config.toml
d_expert = 96
normalize_top_k = false
router_cosine_scale = 10.0
Below are experts of layer 5 (counted from 0) of a mixture-of-experts language model. Rows are named gate (a neuron's input weights, with its number), up (a neuron's input weights, with its number), down (a neuron's output weights, with its number) and show model dimensions 0-127. Each number is 128 + 32 x the weight over its row's rms, rounded and kept within 0 to 255. Numbers have three digits each.
Before each expert's rows: "comes after" lists some tokens at least twice as common just before its tokens as in all text; "comes before" lists some tokens at least twice as common just after its tokens as in all text. This comes from a sample of Wikipedia text that the model never trained on. Tokens count by the router's weight.

# expert 34
comes after: " ", " (", " C", " K", " c", " appear"
comes before: ".", ",", " |", " and", " of", " in"
gate3:099121133108146106104126131099077141143082117084099094128166097138103079148147149128064135148100158143061162087063092089163105098126096166131083128083109124094198152120118147183112151078155175099054077111179094113163144108177111073142112098104098133186138154089105175075169171101153177154101116104164123134139132153095085098157125093158127131114159129101110125072165093093133136079144
up3:143141133170108194126101162074108105151134115083129157103173136141116123156145050042122086182165113119171159102066165140131094100104100189149086127148157132119139118126131104092187144115121086171147114118122112081077131087107163097065085182138145080169156127163079158141184108106108118123120116158159101070147123167109138136158118182097140078122101108090169111108168107098145146183154
down3:132085139165133107146188084097158129107126116134120137137139119155117084123144133169195059148082172152076127137154103101100199127143114097126118062130140165141107067129164127146128124119111170136182096112173111101095058087147150158099160116157206108166099165110153109157157144081108086088148056162139136108139150141148097118114140183138129065096074152111138124141047118186108138110167
gate4:075169141126113156133134129128142159161118098133128149126110114107101141137060126162084136138154075129171114097154089057165108113105114130124105084152132156102085150117110083167127092132192105067148063078168105151108122098161135147178144063135110163099123109146147148158158199119123185120133136189152054121056172170142162134129115186166096103141117174157068121152140108148094113189096
up4:170108131138132085103121150134095156108171200143152151112079159152123134100176163151077133116096167127130074061104192123049125175142145116163185141127112089143144090146147142118094153100131106128084168173070135138065129126101074102102094156109181119188111146164132181125104137183172075156132099097083166154091110149148150093131143087138140160166120091127078177074119132130109156109102
down4:159084131168106092136158174099136156119149110111142146122194146174151111053161086097147138124078051182135154143164119129109109114132148112138177195126102129201135165115101164115144148078174182110075176147106137085175038118082083112118128119122107196123131165104162109113114129066077125088135091086112133192104170130099122143102111123164099109183116110119121118151135111123103146150125
gate5:121149167169151077118162140084075131162120169103107159085127119104107086151120092134106172113122110137076153149124130177100105128091101154118146123153094132146102181146173158159101101093096136094174115147141175200148068111104079093085150169097168117165099159113073146178180179071120126120157171155153178128093115166122106112077066162148127116177177090100098120115175080078156143147126
up5:152104172070124174182155175128126164146143108151147121118094125073061188109069112171128187125160129103148159083111142119139122170086140102149142106120102131157154159171124087105083103124140108136096134073125176192087095112086125122181133110177099176164195094108146103079141149176102097123147167182130145147082136160090075123160157143135095152101090065133155177142100112144165144089125
down5:141136140127109084178083091142165109138137096131119129133088128083146103157192147128108177158070166130132092039095120079124125119141116106209096172135060152150147151168123118117102075187101148151151117140156103135119150110103186113166112114127130158118155120131125147143078124141113151147191139122104177063177059104098124173151122104177107170148170140072083141148113145162074078118081
gate6:087153119076159159104122140155178094140143094159156152152062112104102150082128128148170135121109094095130116094159151120149119175155122093086139170147170165080129066156152146119192117091149083126110168146132122118160197157109183078143139086093082171105158087179126160108173109161075091067079169100073127172160137112128143096132162125081079135107131124102142179128155112121151117171188
up6:163091111098165132132164149089138189139095110159141151104137189146083086103075100149134158157086069086153179164131129102135090126101115126090131193063091134158186096117175136105098170130125092132116159093189135074096162132105162124091130110092088090089157126126058162097114120150071092124167088135109149149119148146091130152115190128141184093117169126076190159093142127122110122111089
down6:103150132139158134085092093129101148118141098105100032091094163100158118141141142117110101101107227154090069117153195132096152114139182116125150192118149134123139057108071130091136146136140088141130123128143115106166121068084107127147168153148168166136104197106112147100084148124070080102191171138118093144136129155142125135111128148155103120208175131064173138162139129134169136132093
gate7:136145139141126148160096174139109090117101140138169111146163125084123079059095118156096099161147120110064077087139089104160110159117178163152118139086107099063123142124135145157138101128143100105119142151161154215132098106140179115101050136118090192114200105159152084165111095083129096121132187131076173125115181167131137126153185157076116161116130139102102092136126112149179177154183
up7:084103165105134100140149136134189148052064144126169155162156166142119070118078099097164178183110101119050137108121127132111087108130205099140110182113191096086151104153145107152138169138114155173133124149187113188158113131097135093107100139165116179102100077134080135149150129102133152138147100173048150121095145164125158126118128145116138152143172126147144101147137135100169217137138
down7:150145153114127174125124139119158142156128114136175177134159111079143100163113151108125201083084127159162159126099116131146081053192078135134053133191087184128139140094090176118147095167138095147128036155156142120161091156095113109162120135141145112086143129114097106134162177042135115113158087129042157110150106122138153124134125161165102089142174111158152075100156089104140125144118

# expert 63
comes after: " ", ":", " |\n", " |", " as", " that"
comes before: " |", ".", "–", ";", " |\n", ","
gate3:079100060146105133073167111150084098153108150054123139101132208155113110094144113165097156152083053083119161122130115120116172109087144143109128151098129160131187149137122150146122170111116110190165155142120144118180182172176111138129099146100140134140142169096143140177140087149164138170142097055139108121121110160146105137135151160087132117135177144054145107144158098048147207127112
up3:121116065165140165106157128127080070147111066130155129088129149183119102100116124122086173143048091125138155146131075164113155104078173116120083140107150088115163135081114093151137162084165126159128131160153156109145145166130179115083120084089144135149185148120147062115139163126100123107148151097129138109108088095150099117153134230105115114170183118101135145157139077091116213181155
down3:146115116147127110172162092130134070110121132112146154087179195163102112079164141098112102138087115093126096128093090165135150098066135123158117187165176180086136145193120200149061107137166110176135117164114190116110163137110161111144060121064152130140057098123124116126144152098169083071152154110121128137169099175101086126134109174124097112118094188161120110130163187140118127101117
gate4:106140106108107127154143143102149091184139135085123143102140220121095131092107073161132082140114145154081148147108093150189125155123154128092102158099108149118135068129131179119139061083135154134188071142165126084086141134122138150173063162105120128141175140059102190114111201098124166123114140146176151132115181164138108126088134188125123138084140173142124062132137170104103196103142
up4:117141101122121136183116125101135095163162163076124130117184164143096162139157072153123072110159165148077176188090112153135108144104145134107098118123142159102132082133106166109126052080151135144160104170169128094108199142134136121176050122129127159123142114055088178147091150110119166156097125124145186175160197160153094136099117146139125117080105142169093090108133196128106180082104
down4:108155210140175099170156117090102129123181178104163065129137117111135116145163156134089128076122110157160178120039108113147081129154140094090134118126111143138189089169143086087134135119202107099059148087155098113114130121128083102161090111141110139096133113100068145101132193097171149111119114162146119170160123104119169106151145164197127158184073116083141118139162128124086079149121
gate5:087140141078176121147139111127129119170074108149149133113090225144120095127113102081116133172128112127106183087137171124143110111083140197152098102080152149109099140148153091142113175122153138143155130147165117133079146131144139126154098121105122174106144040108092130163137222115130105131158131080133070140122108099243056109168152108095106182129182123145129134152133161109123099118111
up5:123123148065126125158130089134119109135076150187151127136117185163109100165099120095119102158129148174139222081118145099143063096102142144206081158107148125123138152151123113108135181134157136124142110099157131136065129116166133116158083137109078169084158071129134152166118198091142136157143128114118106131139100075219067125131163090082113134105149113097101077105102208122109099095126
down5:114099114135137154149181142162099102085089126173121203109135063121169101093105129149067097166088137190192184112108113093163121105170119133139127149180087165109171120105136139106119139124110112164160063162131161126129107127163210154111126131094086092129113169177109188151122125163121051111138141116105115114101088100106065137136113163083147158114139150157156157131135197079120059128135
gate6:148189125154152115138089137113164096103099177143158104154141064133146159075121135090152132177120088060120193105119151185159096135154132160161161184124064116189135097119120117082111136154165144123143094065134123148153187124051098142130151100106102133135186110127098138092171137117134114088049135113142131151149133131073137135148162157070107110124155132169181169102172109184180168124136
up6:080102076087071153114172124118118153131135140167099132172156177141135097083096109160108137146094176140094164103076114152182135132077125137131126135116148156133098122137143132186159130130110071143136181154116160157080119144162095105106117143151188111176058103152110175115153109173117140103200075170097186152149181147157157116123178092136189155084085113111146137154097199150168093173116
down6:157101163100128057220197117159172077117066079107174191134133069111114135116065101112111125162112163109130134142151135140070198121147095156089134038157122100139148166118104143127122133128110125120096134111141184132202129146126083158163145130168075102105161067142147091099112154142087115138142128129142123106150166107161130136159137104122088125169152194119128104127122072147100095118108
gate7:172080162118150168121122123179121108072172106165154135149114136091104094148106132099181137096157142129098119165149171129195121158144082128142150108127137151142092127161100171123128078133106082111064134152101126157096095147084092181163140124084161031101100158114101129116085218183159128132171145176143109159103085101146218133106193153102123144118109110098126137093103121084143138162148
up7:190090158134115149122115127172085112062143129176142163179118114130091094171096148115196123104155125119115124145126181108186145134162073108101157073134155138155107109158111191116124056136096125098081143137121116157063089152108081184160156166083168057145089158132134142106092178153172122117144141184103127143103098084128189149087187169104153124104106100077111116114109130109103116161119
down7:130093090134169117085104126161113105125079043140105146108102122105137060117135118106130161116126133155169114165144119106153127066072112128141130192139189108168174127039110115156028116183130138168082113150106135094198145173121174131121196087143134097131114126138127119135128144126137114111139097177137100146160084105155125163154153093105090124143157126132193125161148206121087140155090

# expert 12
comes after: " |", ";", "ed", " is", " was", " located"
comes before: "0", "1", "2", " |\n", "3", "4"
gate3:148126135110139065142138143115073179133119125100104076156137140114102181131080114183203201156171089087130127126131116165151154098154093146123142135144131112137059120104134191094144172144135103131091146069083123126165108079064157119119136131171142183185096112129083089114144122124149141133134098134106115136088102193190123122135129192111187117112105152098160156043166170165123137164141
up3:105139147172130174111125087095162074115125133124150203096145159153137069140156095101098083139123132163166113073095180117140106170129169101121071127138113140123185127128127069183094082113137169084154143163163113124093107157196105143133116142103126093136169142084156152105128161145051107136086164127130129117191150107091108170098124118142065140162140146174048099182119123113069094090115
down3:096142096177165159124151154121132158122071144115153066125141151135114206093140109151136103112134126114124120090065087157146128126126165155059129165083095115081150145215157135127144140079064181100070158090080104132125149125145107102156066136113129131151167191179155127106058137140135137101166092154132141139079122132164092093144147120149152144167128069085198119111098117085169146144166
gate4:134142097137139154098158103154134111190088134141159153034070083116080119084180157148149090127163117107127098101090111156118193125140071112165138172068150068099186125106093138101107116079165121081150161157098121160157110106103126153145085176080115161126197133103114079110182103100080142115157166126148122149110115172111118082132076153115095120149129172181133097106146160133150077134102
up4:099091079152104150097137179095134145093153131167122149105156147126158126077184071092153142113122127165102151112060084096128128103185090140074112080189195171116115184083091201151098095126102180153166107149093107159124173124181147085145155161155142119111138128098080126114150126131150120092133130134140095170111209159123182174166131103129130094097106148125153180178134105154092123147157
down4:144164146098166086140228123140116150178066112130117168127096126088127082075103175118087148125185163159122198129154086151160126157151134176089081127122133115149124074163154103098071122124128123107104171187151082126203121124098161119078122137128163150130144166109143048061121124109118087108135095098105131133082167035132147134147127173164122089139102133134156123137143164117134126133144
gate5:150091149157075179132106101163152159110162126143163160128111095090120140131154131068073135085161149173142059154189138113106093025158153124156172127127167122136099125099078165152116126171145081161159115142071088163133109135151079108106142144198187120157136138081164121145131105106076109159159090088100132149130175086152118109119072079136098154174169114159131158139142090118080162116125
up5:107119098130116130066106196138126114160095122135162157134149198149158078169068117177186087102141106100164178120149139120126154173184128096118135139137091115153129107138167133091174154115110165113137165168133175097056156095110144164120117087110096124075118174134141112088130091056147174087068185131154112085112141136099186089165119127114126125098135062159150105105129182075128081140142
down5:070196165134178082152119166070162135125138174117154121091105150169100105076165083097109140133097124117025137152144142093138147174112185098141122143069122193101132135106146145120123135128190090136143142109112130076188102127064148156146112120142077101170109179153132116153122155123086116168087159102139146208170113120130121110080137116167149130147131157104091139077079101163086120112147
gate6:060121159176103086132177154073107141199149106160132076121126159163118193137113058103135111158165151140081159134138064191146132120145130097078130123115152128106144174121157142178120153136169134096150137140163135111214126120120175139123104157122127144168159080131082156151112208163171144117131161103172100162123133134077103116153104117062093145158140120135137110121220099116103133169144
up6:146116050115091165082118144073089192174131104124150163112134156167135123095097090091081162162099126086125119144131128123134180172148098142084186147097141121095084144127103103121087107105093173071117127164137177150180083121115123147118110167099159111172093166121112143080139170119106224108132121106142124080159147104108175152074105149167151111174127079088077156178147184125110156125132
down6:132137108164133148127132149119162149130128158125132104201139156144130134078066133080112098103092135117112129092084136033178126057091144135156212097142125077128170126164056149129135192111187110111075124133136142065147153165177125117119157101093158147161125120102098151137139093100090128124162104126112152111149076060216137087128099106132083117139154163144140141110150121191096116139150
gate7:109106148090160098151139127157115118124162037113116092078126162192139133145163155111171185109093147105126180170135066171145111086159147102071136119115126138132160132161145146086124130132178127196104105117129086052170170122120117102133170141123142114156113164171173100164104114080118199137100111147130055084122106119109184166106131111053155128150130079104158130112093192145102159147142
up7:133165093158086163120104124091173119161112188132141142125112088096125115118102119145091050155167135154129083113115166093123152190100099149155110135111118099117099127115110113161132144141084143081147148125128169199105116149125142125125085151147101169095136072102072159072150134181128052124142170115142145154163154137139072081156098172235113111128120192129108136126163043124134064108128
down7:050212142166120061113134153089114173181118125110111078079122149099139083136135196099104161091155094098149165115142109116155251141122178133135127139106127138126150090116108123080149097142097153097109137129169104094160136103132110104134127124137144133079115124140200094104134141116144164065111104139114153097075074150097158144176157133131133138118159106103167146090161177080192110142141

# expert 19
comes after: ".", ".\n\n", "==\n", ").", "===\n", " due"
comes before: " the", " ", " a", " this", " his", " addition"
gate2:070195143183160102160198109147120151177117106126142116082087108137126158101116130073097151157118088177081122123153129158115149108102171121078105130106042113186132118134093152123074122096155143099137142106147148101123111170066153063117112159125103128137117153111134093077159118114166134114120174120168081188167185123159084117156107134145140166201102144144102203165125149106148150161171
up2:140122101060087089070043120148155134105148136092102128161143161147116145105157122160095087128115173132126118099117108125142126168138078145158155106097170145113119119126163093080178132154055065103114124169144095167176129194085103198154073124166168101162175122137184211155135132120103136095111108115115154123122054101090146138081167099126064115146181167141111115142111109138125117123138
down2:125121157179148126106163177054168122114122127147126159147130160108161161085148119161136194139091095172159094171140159125109158107090112101081158160147166161082136145072141089133071178163108082100097140118062148163128149173083135154131081124144128114172131150122096115104112069145102146126169092113059135109125178183139092072136083158119165148127143084112132096159171113143206109176097
gate3:095179100112093119171141113110122139146107121099180105161196130168042128126142081145087091118115082134141118123136123153146161101134122157186120111141090152085167143170161116165090136059111204130103069114151116164106191105190107158099132102073108127156068092135127109135192096113173116082080129095104131133169127131130121115135151149142127111164164108100126119173224136141148131191117
up3:131154126129158150102087121116110101130086129124090098086087153122196117107181111156143193119108168152091220117122141097155079167136160139140117155076166130154143094078095151143116163167161054111163192136118166102174132164107113074156162085169172152107143202129132122129098125124139110141161147155081108060102158117121096131143146115096132166133104100119193109087055095124144119167107
down3:126056116169062140099145098106120125185148094146179121119146139173112172159091099141180140218130111084103111143095118154081133137148101141155200116109128154151135151081124101143168149114110072148130136141124164155147111139138091138026123113093132107122128099129130168138210089203102141123102093097187134101080134148151110094136175071073110089122143099148147131169165097135119133103157
gate4:139105175082088181114145101167117121167097127107158151129135087080154144105083124100164096153137109184141144136122091124142175107166118163083169165133055095148079097160156067107181114135083162133158125144185115176100064169140101149076185093128141093079162139186150169144152175102100086135128117112162112094155111149151052147145131103141098159134138165126133096094153183092138081107106
up4:153091163073105165098164129173120126170109132102172168119121099079160147105090133113169098147106120178155157145124114114127152091172150182091187140139071089146076091164167070091189109142080147136130123163170107158105063166151106163095175099118132105083182149180165164134136168098107090147148095123178108086152117153156074131140130103138114154121134162121159086085158177088131093080116
down4:129137143158090123122131150094131154128129169117096143092202128053169081152105139119112149178120212056103099091118113094164119116091188125113128150132115107104092150154138073175135166158156135129153086160124136143098080096142094110175060072143112124147118105192146183141093104101108126132119104161136138089134155188162134088169132165065124104189112086162086098181146116183143138126128
gate5:118172156148129057163163125132145128158134111087115168099128111153138150063211063104153125111160088140116119087094088175111148113112166141181116075096130118093136140084140075154151170107093160162094130095140153138138085203103118130126129174131131134133138133141118156118147094129106094129195115044152140162136123162129102114123104182147062116160142112089149175112119165017157093133122
up5:158131146099117106169143093150088119101151066100114141093139154187154168112141110119104099092091105137167107074153116191062090103106161176197109136088201113111147123109144137125183168131094155083131132091198165100130098191124117144111151130103146115145143149131151137147152124128123153135153107110183165195112054142108047136167095149124063079173131145126110127140142161069145118111159
down5:148097113196052184077150139096061106134157127175138150117179170093108121094136119159175086093200158105099129143087096161151110165157098087169114147127146178152092148143148117123051124171125160153171143145104160108177160139147067142129107180107105117138136103070149096164132135114138128143086131090111151104155080077161134142107122062099136065100119206139099134124153118121105111139109
gate6:144136119136191125110134151095172141173165120099117083143091132114042181111117133142092190162137143080186180145088082118087117140168092183121085145123156092111173132150179140106150100125156112161109159124136121132073124162063154154120165174051125097104191112088141128134131135073142150099157155089106078143170118091097091150134088097169130083106140178113129126123097102149060108154121
up6:148089096140177111128118151139191145141150116157101117179111067086099149126145169140126176144129162114178184173096109131107102118148082154172129122120159099119170109128127153062163087150181125158148176119076123116091128156050111122155166155097153096129192132125134166152106134036140213133133160148062080118137138085087100167084104124148109093134125144103159115135124074131075106160127
down6:145128120077160074129137151164132113122136176112145110115187186190068176116190125165128121131108096178059120110102123106152165164160144148211149119134112145122121142119130139138120138091026105152102140145166141139133147126133165144124092115115162062168112078131146135186179106135150098112154138052147118096077089126120143122120105062113188108145081154104149141154140127132167089087073

# expert 107
comes after: " in", " In", ",", "In", " to", " and"
comes before: "201", "200", "199", "198", "202", "197"
gate0:109134091141134081161148141106128093199128183155194096108085164116122162115084057125167168140207132136101137144108122162157121083123156175144159125096086157061132142065132169141129145117143083156116080141137126080155142134117083140109112112152163195089095119137083158172158115110087095160103122074107080124142120084165103129137168189109112116135104194172135133145144163079135163147177
up0:095156128177146118105161091074126136149115124099097168104181093117157126205167109121113106162154097105132104181119212126171113128148098108092063077107164119163141154160154152098174118119157113132137160154090143176138114116118160160169131173117156045122144173114071113100126140124148141107074158135129062137097140135109149202154124160132128164109146128109166120068210089103116110113071
down0:100107148176182134158104130141086096117127145093111097110131117160103112125127090153083086109159129201177135148152128146166119110116139084114154112135173123136100075108164160122151131135173082157087091177067131077200180127163068174163153128107108151195121156098104111133154104146103208110100114094098194205126133126126183120124121098133176097148146084071091109093156119132085097134125
gate1:095111138165116123112124086162130119113087138160179077146102076102151111156104116165136137092116090185176048114146099092129129105099138112169118135155144169154159105092051136136121136150121136151127082055143099112151117132195169132167086084169126113095094109190147097090162141184138117104128159140163115141042115226090135123161133147086123138127168172087160066126121154120123106155124
up1:131135140128129121093118040140089108152092146120149138142119104086142094160089065151097180097118102159111096121163134110140128146055166121185127147167176146178147128098052166175140127139129124120063107058126123143127036133163126148157106096137125134101105114183138092130180161187162091097148150098180085165080094150107100123167122128136166167116126140100183108166108099115136103186141
down1:020200147149178114122167138059128150088135152132095164085067136083131127161118092134170144162126123106162071168068118123110097093181098107087194153104092125110060183151109133096200127168141166127104098140104108114128136114150126118130121122147130101072149178107137177133124156112132107165160130140110116169128126136072162156119124140171179135147175112080154123102108126169142088086128
gate2:091156079113114069153171188102080060199107168098125100115157115115133180120154088083115129131144141187138124097125130148164116172136122098132176172114056136138186103155077114107092107062139158086122167084140181107178126130109144206160114132130104119167158092115119177172136181114148094112152148096074099163113096126171143104109106103100126114185129148171141140144158106172147114103137
up2:114125142176086153065109077127150131114066078105130157122074102154165052135099124115170065153179105067126090146130143193103157120105095107074145109166141116109084130130140137138169180170135143127127116112128069210109182192148134140117084134133134106133150195112128128138087099116155127163066153142119158162118132177093135143089122115144159132084071138096162103094095182097126137169127
down2:125159130096151097131143120128107108201148098097134130096166177163135135132101133119171081104106091085102147148107075077035182123126160162116107063160110128112152159170099191134080191161107153111097055093113092100083124085151076143112155139116162119136183124097098143121128144173156085127168162120138114086139077099166144157172142103131066143178181126133131142161107158122106165164137
gate3:088144082121158119101121136151151118148129128157141097055176158108135117128145135047126113179154104097143089125134131164157139164109150115165100184121140213157187043110105148096080097099131113162149110128182187079109074141123114163146103099131124127120112169094132105121140092071138079111129144090097083116068110123162153139124113170152111091123113061082110158100118110165162141194188
up3:164120143077150088140133135133190130141191111163154076153106119162156150134151153093154144120150121108131122110095109147164216061152169088135126087172132161120079026107146142145116108179118186186109101076162141151138110145048114076144141139094128173116130111149150144117151132091137083148073155080157069123121092152099130127085122118093102106119166076084109115123078123149158142158151
down3:137168106133207085211176098097164141177081142099139159106134125135164125092101107106121097097153106078097099153096118122072160175139124149146165116067147151183100111135163112137097148167107160144104100143112132142138071129114120181103096175134204097138173124069084130122190114140123089125142127111147147170176104072128149103155138144075120082100165102102148136073165158085132072099138
gate4:141117147131122131112111070161127132143158124112134149120063156173127109146081148164166089109086128118092100098103135152145141145181105097181186111142127214149109183134178166134142141115111178161148212157113148163128086158172104137116107222062152083186118116132097131097129095062120152101107117157124080108116093129139146119085171101112071101098154096156182098151105117086108147127158
up4:145117097130108154103126094150117117115142101176131149209064133210159137191125124106147092123090151157127101090134120121149118149179071094130133095154150130133139130154208170115144137129107125124142166168118160161155134124171115173140160129041189124178077150196140113138112136096098112101171149165129102075145074160143165127086169135148106115072168086162120104206101138132134076141113
down4:107175145078229083191127124183109124171154118120141107148094169135105121117104153145117100114179118082138123106071103129141135131137139140063124110077171119195154143175117132120161111114108091153143086074131118085123110067200202145081152063118110126165138142125174149146092118171116136090096186135077129137150109092089128122128107144121159134129122112140145149159163057142123069082124

# expert 111
comes after: ":", " |", ")", "1", " a", "2"
comes before: "201", "200", "-", "1", "2", "202"
gate0:107136071126152144118146136111165129173097088155160114131079102118133121104119084136191167160180137120074078056089147077156092104118126130170143138121091147154133115057125128103180156094116125144022105107120115063143176121135104089086117124100159145114176118161134095085140166060159159148141125142122146137110176160189133125139112158157134095098086197165134151100168158103148105144180
up0:178059136057128138109088112151109121106130127089156128189143144097143116120081122072129121118129059126100180187159137133181134084176141145116148116172148138104115114165158153141148099111156090058147157125180114175173062136105128156085139110151054120200141209170138103136100069184114177122091093109107115106115132122129143110115130118142153169130157081173167113142167125152139149107092
down0:085149118148147101102161181095205150215135148083131117127142114106072104104135106163086111146136083092152158125088155128107108181133186133154134095104010111148147112117095115159068136133151153119102135167165133138087126085197188137115106090124180160123146135161147110050120146103143138142138129128139159125168116159116159117047162139101117092132116192118088148101099151106142135154142
gate1:072129120159137098115140097152166086134135119118098096138111101097104151101166144133071178103210116202101114111119170154133147135070152150109111098077151127095134083170130071169084086134081102086129098143149164110072144188074114073100149114096136110160160101126083163144121117128154129060114189097149084162141132183152156174107163093129089104137112100170102100141187146157082101135125
up1:136157108179167118140139143138098093131128152163108086119107139103126133148123116145135138078200117189160144135146172172122181169066130183140136170123115113148077168128164066115125155161125108159059102169149114105083137183132108109167106135062108129146138106120146154169105119142168079077079146111102121225183137170127120152129126101115089124187090116155101063133137088108098083176087
down1:154081161071131113175125096150125119125093164123140122117073114148134077089104116086119087093118151123153103181213123126130114139134110107141155168146082128163093130150097093109065165084109136110115137173101119123192148188092127116152167141123070152075112165122170148102162128159098162107097109107116137221168080120125144163139134109218155142125138117174096154148137047163156142094092
gate2:101116101088170143072126074101116105131170108112095088170157144151147107094171210175151179143124116156157151133099109174128125058098111180149066135132083091122179095112111176160163124161158125116142082159147162163147152119130122142115097108059127094182082107145122109170132159118173052147091140120177079108112130138142146100134192152068146147097084129126132109070167156113116111155160
up2:074118097110125157125132128142108181119123183158158140121100130062149108128175119116139111057128107133115093102118133190144105147115153066193149127086132161089098093125171126105120169117140132096048094111131085133094116128169142146143114076149187106086156103079128119082142137187072111137169145099118161184055133138099148179113167119186136162139174142097195148061123122089134102143151
down2:065170115103175110130161127126103136178127115117066134082152174123105171106116139182098073106176114089093141175120142202148091107142164115171105118102147101092110122080147186117128136115116104137152077144137167137148109167115096118137095116042133172134159134173081110101147129078158100128141091153110176106139167168164161145098094139072165085179129204131157143152094177070111129141159
gate3:138168113099116108147171150156111104125114079137182124078123104149102160125109112123157150138165103132146112116052147161092175186116151171139057131158077162135166168105140136143136108051129118126132114117132131134080149124139150151082064140078085128102161097176116160085169152088126103100116167162194089146127126130092087170113187150058122126164170079146077103094142096043122104113120
up3:140122183201198137123111118094178138171100131126196081103146155126146086105126129153118153090152081082123170154139199155103160099082129115108055147162172185155166095140158089161108128120113133170191150176107108107171115173097157155102083135084145108110109140151128145159132144142156101153111118165164100093087096145131126174177111100095112198113189099129075104141154170112118109114147
down3:120115072147111112202159106158097158145155121151130178117163142142155167056119145065131149118196119094124096158152138155139114113120145127099147095113156157118093102095128083174184115126137119111110160131145106131075168125173105090105106105174155148135097122125145143188162127112099096157156080194131139102060096109032170122104123019160118137126129114096171077087154116103166117115129
gate4:116158131116165115095197124130143125153143094101135142069193085169121146141154129094129119143148106094150103173152127127136196173113102098161131074151098167122126087060094129140115169091102166111156115152136152086178151159140138157135109136091120197179123163114133115091136186081161154105186191125161136105077084092128121095175157082151150085202111153072130148142174143096078135158153
up4:105140131103159130099094153106175126095113181142154141135151121099089173166086182112123078176147152151178083128098075189084160180134123182134086150102174068080066135135132156135165137099081107182124125133117129112082086142136155148173118126136152140117150083083119149180132148085121082144166172088176112128087146082171181105137069138189128099126117138122098096134119091087175097091116
down4:167084088119108111123076096093120147104142138152113120131129134156101161128080115139168112111153109099151118128075131107074093194131175125089081138151125152150149139134167157101181165124198072146170102081147104069182133111141099144166176083118144176101109184105102180170085076113114105122128108174133134096135119113172096116115174141154111117095171157162209102084064134156108078174157